Weights of a small mixture-of-experts language model, trained from scratch on English Wikipedia: vocabulary 32000, a shared expert of 128 neurons.
Below are experts of layer 5 (counted from 0) of a mixture-of-experts language model. Rows are named router (the router's row for the expert), up (a neuron's input weights, with its number), down (a neuron's output weights, with its number) and show model dimensions 128-255. Each number is 500 + 25 x the weight over its row's rms, rounded and kept within 0 to 999. Numbers have three digits each.
Before each expert's rows: a language model's description of what the expert responds to; "gets" lists some tokens that make up at least twice as much of what it gets as of all text. This comes from a sample of Wikipedia text that the model never trained on. Tokens count by the router's weight.

# expert 7
Apostrophes and content nouns. Apostrophes in possessives and match-minute marks (Women's, Terry 44'), ordinal endings th/rd, and nouns after "the" like film, game, War.
gets: "'", "th", " U", "’", " War", "y"
router:483517480539496493465498448489537517490491487506520497529488518492500475498519461458512517500515524503483514514550501478545514528490470485474507480458467494559474502507492501493509507529505519534490489535509501477517484509524478483515455482492504459477488477529511473487497479484494488498507511486464474498560498514509462530504526504498489493503503511492536530497499486461489500530484
up0:506534501501509522489518497486504525453534520487485467515504507526497515522504491510481516495559463465433494464528511481511488501528496478522504500491470474465502466501527509514520555516503544512467514538514518500488480454474482489505470459509532449488526493483507468481508487516506478471492520452459516456548516515513479469464534443522489500512477426463506508500500442496487475510507
down0:495521497490483449480490514470530488526541497475494496495445519513501532500480537528491533493470522521469498490484540525515499507518517487509513511472545496528458436511476482501523481494551543498489517496491506486511464533513520518524473467520506485521500519522516479500546511529494517482452511521496508506475504489462514524440461487505456486533554514519478479502495577497470480508482
up1:479490485495487466504512488484506544506504502552478540505484519551492499533490459480535507473526495504462503507480534461521530461484468500510520490532470494505488491511492488478544480472496497507487499518522505477497512542497498483509494464468525498477508489505530523466513501485531489559481490480487506523461493541499491441504479497479567481515481544528525559524468479490480484490485
down1:503530507487498487547514538444484450487516548508458531446511500502489490507482473542506529534516452540488499499527517521514524477474541521521502477469460477491488485484484495486455494474487517488522497502529515490530493483524497535441502504493462492547485469518544504505548520487492474514522491490524547485480459488509477480472497466529482477530540516518520530520490516466478556521506
up2:481509492501514462522503509502445477462527480515462522482496510493500511492573533465492465493507530489481534534501527526500460526484479500458489490490489514487492504498485533508457499528493486513488506477572496521503519507519493517566515436524540506493527468506556499483524490489469495479511457528535456522538483537501486488507481494524448525492517538493498475502558520453472523514486
down2:484517488532456476489467453533507525494465559486504491500482521535505527494537480536506521476485523479522516536502490499461508485471503502484501487515484527490530493519530542484456459513510514482488481473479455522493454517510483494518499517521505499505550508455511479507440513506499515494538478501459459495464485516445527485522482505510543528487488535513531466525511526518525485520452

# expert 20
Biography action verbs. Verbs and prepositions in narrative biography sentences after a name or he/she, such as moved, joined, served, graduated, in.
gets: " in", ".", " of", " at", "ed", "ing"
router:502512502530516519483491485478530512545477509525507507520468503481492487492498510472508457509511493483483495481484528484498501467487504508522506463536544503487467479518472455487497473529491546538542510472521515508501504536456513486518479501510491440482506506506506536511529500490537510502542488481493447518506528512529513460512529515543490433496502501500535490508538480474562495486473
up0:496525535532534469513510471508502526525473530521489493490503537477511476489492541460467496519461522522494504518492497516539521478515501492507535470451521459519510472494530525515483522492537515552488508477502467515515547524458454501538453514500496461494459499516488496507483486493527537429481467482464532517496447517516469477493485469479517496558529528479538487495509491469488489491486
down0:447519559502569481493484467504496537469475499494489457498486508521513527439474491535500475478496536516509494438517516558488517537544554460477477496498506485517509491496524518501477505534481542512518520445471543454497472506451448521517494473510457517477480501437454508443522491491510476513477481517459518503494528495475474514507496515477482505483506490534501517502510476496500503465509
up1:512503532553467478507543484509494499468552504506515524496478527510511524497494485500498442523498515462499538509490501441498509485507514520516552478494513494485463471526501440458460521481501508495465514486491453502507522467521516516500492487489517504479536494514500465510511479508514460487500519473524474543512500558588464517487489512545465483540505532464480482473509529463520514497473
down1:510509501490458492475502534503495529536531501511511459482492476519456530505465479499439506518509473494510516528483475549489490535492492502528503529546511532477466491527506478460486477508542514469446528505508455519530496514526508487499543513542489515544487509539501492519497459527525508487538461468515518463488479521500536488498509500502498497513449526498466527463492521503500498500477
up2:500520518535483491488566506539493519502495482553538536471508535503513474522465514480465460477530554458472501481479537502501493434537510475537517460521484483512490460488495500522473489494533488455471475432497554504481522498496489509484498525544516459480507466491521482476503483500544519531469496504455518499467516526543522459521534489507503514489543510573516535506506482456517528494423
down2:533511506522524490558444532493516461485506522483491545515469488483502505482491499549488531537533533524483527538519503462474493537537485509517463516482500489490502496515435523505517491476479514515479514500530499506528488493493509489524506498548522507449498491474512473524513503507493440493473509476505519499516539506540500545525489511487539469482527530483508513494437542486500504485516

# expert 49
The definite article. Mostly "the" or "The" after prepositions and verbs (of the, with the), plus his, a, an, and capitalised party or institution names.
gets: " the", " The", "The", " his", " a", " an"
router:474526515516499532522517467455473490469471501517518500537516477503500521511482488461531523497526530466496496495547482479513481469498486500484454519440487519521480473526498489458491510516479529470499524516527530534541474499510507511515528494507511474514508502534436485494482544521563494511468484437511495528486510512493514505504493501552470443452492455527511504522531489469554474495495
up0:516516486535486535483510468524467482499480512546460497471469518516475476485521532508480502537529501534529548497512533539498512534500513516497508510513505513514482546477464452516539518485510509487504455480489476500488480485468503488503518502509508478505534519487497503491519467482520505556473505486465524509520469522511503502505482520507491492483497493494513497498507477467463488534470
down0:505504510533513521530483535510556473434534535520466474529498464481525506536504481452543486485493494480494467462502499492517505489500490505523499456456444492503468466487480535499500537490495510501468455525485541538486502519495487509542479512505509525501495477501492492504489517492488565500501502527564487495414482483447535531516500492482496479481462507520496512481544508521542517494501
up1:489510524496524519504522487478541515481508475478503513516438513493488505550491518468549494496512492499527522471533494446508496478488504493461535484460483510516483503481455531487493507518490486501533463516461529476502487491426502531496547495489503501486537486503499502514500491502488534485497476467499476462510487486509465510543519522508463442577543505487534533514495528487482482500448
down1:511490526517500503503516528504484494501456535485509513479537496477486496516491484512508555527484581546549524502488504490498507512547497487515475492508466494492483509496517525458506542529527474486526493534524507465469479497469518529495532482519479441476494498504441478488566542432528486460493471480496560499496478535483517451498501522479529477520461486516516495488476501477454535528481
up2:483520507549525502495496485517509494467476476571482534555477519487532507522471492518492524511522471498497491508484539524484498484521512490505545486488492448496506459465494482502512536501528511501504513543521507521483544466488478536520481462457489481484508465460504473497485478548492505517484510507463465512513523499514481473476500478509481481468503509515483547477493470478504488480464
down2:493525501518458503518508487519496504531507498529516501528490543480476502442508507463523516509537516518454476545476467455484516526489532526512517454540507510520475469509436530503489533478528539517481513502512459486536522458491489458492545472488520493502455494515480471501519512547523484468469504487487474501513499496444495516502521505447532516515487493492450490455486542486450490533540

# expert 29
Abbreviation periods and given names. Periods after initials and genus abbreviations in species lists, such as H. pallidipennis, plus common first names like John, George, David.
gets: ".", ").", " John", " George", " David", " Michael"
router:500468521517493497482514515523477483514455508519504503486483476512502494529471502480538510492533501501499498490512487485498476481479470504506461509459472510520506497504505504474479494515507499491513505530484499501549467477508458485498467491542487458532541485512465533503531500516480544506512515472454458504512500512543495498481567536521516451496521516497529531501533526533487512540453
up0:512493519479497492507463507493475510487523515521499508516517472521490518515517481472545514475524545505519500508545466529465420445522498484494478507483456476513501512508503520491490493514467496468498521488523510500515481517480538508509488483516503488509462469513484485492523523573473514490497503486472508505504527485482512518500544522484522486478497502529510546535465504516521504468465
down0:495500486509494516526549543497530490465488452507483488537514497498458478509525517502500491495481503504482529495498524497491520501487518514488536484536516481503492471490509525459546470494539516496534493519526525512499530489528487500553494500472531542475522504501504492499476493508530481495503528473556474480454477511491512474500472494542520480503515502448498507496522487504531463500496
up1:508497525477497546486516454505440515497527456496476491501481491526470490531477507564505547530523458494536487499513506515488520505501473529540517488504501488520456459438500520540544530508512543521507472504536514512511543514481508502522508447528519489514468491482509511518467475539512516529525512481507473500522481490458497484511466470437496486479512558495521546469522501521504488508480
down1:528513491532452513501493508465480496592501473446512526468494499486501519493471503501511528514475525458495489451521454528493423490460511542476488531497499474523493480518487483499491504497511488484487503507544503544541501494456496510506506537520491487526526493553475521498533504495512496568465499516514507494556508470493494487486501487491483527502445464491514495509479485542463484450527
up2:497467518496494549452512503490495469524478530472497492498486442482497462541518464545512512502484558503540522547534488515512489486465500511510497524535472521472515518493508534487478429516490466523521546521496505514493519546520500515500479492529548505527512511474526547475498518504511462505475485472484453541531473502508513493494478495543462504487476505505502518484483504502421477515472
down2:477524557513482499523472516493518535488506516499517509476536580474488488496450530495476469519483536524512503498514471551533529522491493476479490537559488497498519513521508554475495480517504486487487523505502508494480475540505454491490483525498490509503505473499503508514467467482486458507536497519513496504462461518513499472485472479533477521512482456499482477509499489494482512493467

# expert 43
Table cell separators. Pipe separators and empty or zero cells in statistics and results tables, such as election counts, race times, and dashes.
gets: " |", " ", ";", " 0", " —", "---|---|---|---|"
router:483468494529510498512486484516498526517485542503500513532521528464478469541463493491526507533477533477482506505530527456504446514455509475491517431464495507528500448480478480540447493523454507500516524476507475519527516518502419486512498516561537516520502474501481483489492474505485474502513476472461484479511488504482490486453548518470520456501513492544536465495514521491507466496450
up0:490489530514527449528495454478490471481491508527491475486524478509466519514494509505532523488516495511488534492507524510491507525505521475484510458473486502557481482491502485493489461504507512474467505474470494555491500542514527451497479489435493490495451527545462532491498485517507482462509455533470533477473533494491523491479481512489447498480517483504479497470487506512492523530489
down0:488505539510483495502487503487502535557475481495485499484518549510466548453531463496526502475490470531504476501542476441499492501456525452547504475513504507556492507490488545496519463499465504513537467474497492536494483494535472496503505541508512485474474518458521492486493483456454509535483519500534510466509497514480483464525486476470495487472518542504496506521519497491510525567468
up1:477481500508503475478482499521486477478516477555492534474514518500476544498499528490488535523532479473522501468490475490487475509502521532505482500522475477472478490494540508496489538495512537511526485510536494488523477511501509526585458503479522505509501510526480467515486479516490483534527498499513481510498496515547498473551531562534440449516507500506487489509535509520506532479505
down1:544501493536493485459531499520511508461469498469541469539480464548498511533482526468492527501513480509484514509519561503490532487515479488489469455497561498487485483530496466486530511501503518491486470535529502529469471500536498520524523498470527510460497543513531531527518509515503520502427464494481476534517438506500491490524501485456432484552459456524507548530460515503476476443463
up2:523500480500489527446478482460471479514514487498508517523477557564479470501462455463488455498498524509471556524487550510481476495522492500496504484493504532495497508495474502510482524546506454558485544495537457532495507532490442503501528496509509475471502534510491494485507523486490511510519503514522499456518468483484493472490540507504480507510480487545502511473497463529468454489522
down2:466456493541527498508508455451560504503481496537503471485498467507509437475489520493521491505538496424502470484480526461497467521487512493526504474526483497463514543529488507441483470505486466478480521541489509518501486477534553481527457537487474491497463492482473518490495479494501503477488542495480447497536524473517518501501461494534515484504487521530521462509519453497549494498527

# expert 42
Table cell separators. Pipes, semicolons and dashes separating cells in football statistics, election and discography tables, often beside zeros or empty cells.
gets: " |", ";", " —", " ", " 0", "---|---|---|---|"
router:477499531444481501502524509524505463469480546518467525488447520519475509524449455498523481476473487501465524491512508481491528474479489489529480498472474493538482446508498456483480486553532519559520521500539503490483504526478494525550494501515538453503520547504444493487513508487520470473491489485493506469505492511472500476473488504503489492525507493506524499508532513516521487484482
up0:551499515502480497490462530486506489457533478493508480520464490473470526493507486453510486509502549490530507478469484521478491517502494501526505497468428510483476513493495487508488538548484514489538498535503458493496497506497491463477542500505486503490545524541473538530520500495486519558503484487488467522503547493489511520500502537488470451526539487520517492491483494460443470488495
down0:496510520439502489481505468532499511470504498493458497515466483487509492528535476503435555504471464499543542535544511488536497548486466520477541481527525482543514478516507489494514523515481537468479500527478497516504450473469487495528558529502516492489542514525469441469488500497469505511538467483497509446513505477513469492492540473513476528498508498517480492536512516469495520513492
up1:492511508501510506491526456526509477492501466519520467540445495533444480519488491471536463506482483455491462513532554467496471447500503505499475489496476523453500506513534525472491462489516468496478526498520533482490509475489508513547503497512466501516544484477544531471503531478505461495489483499466485531513493473492493465473511499525504520456495490545455498508532493483455470471503
down1:452502440477523498538487487493507513511520519496476467500507511515512489487482528500498541452510505504493517499494524535474480493481478483476520492509548530470508495512510490581473507481535527501491546568504528516478523502481520465502490518519455489472460521524497481462506580504502477488491511496458487492498542502503479513494484505461516479512469529468512535523490512496474494548537
up2:469466532504471476517489482519484441524476539492496527495462522498469530505487517509503499523479533485523495502482497527436453479483497482538496546516486493528475508481499529507494467456492506473505544480506506516503511479482461476549539463545497510521534526562482492490537456492504529458506488433471482493501500504467521487486509540516492470486551455493488476475532523519466490479495
down2:448512512497528507509487492543480519492500496518554474499508469520513534470429525501514485461512541465489500522531473481462483513515536482493512510512460470495483523485501515524522533509500522511517443488489505501486525472505480493514534526527493522510515479544508507489508515525494542492512518495506451488484517510496503507480486519478486488511457504514518460511505528518490501520491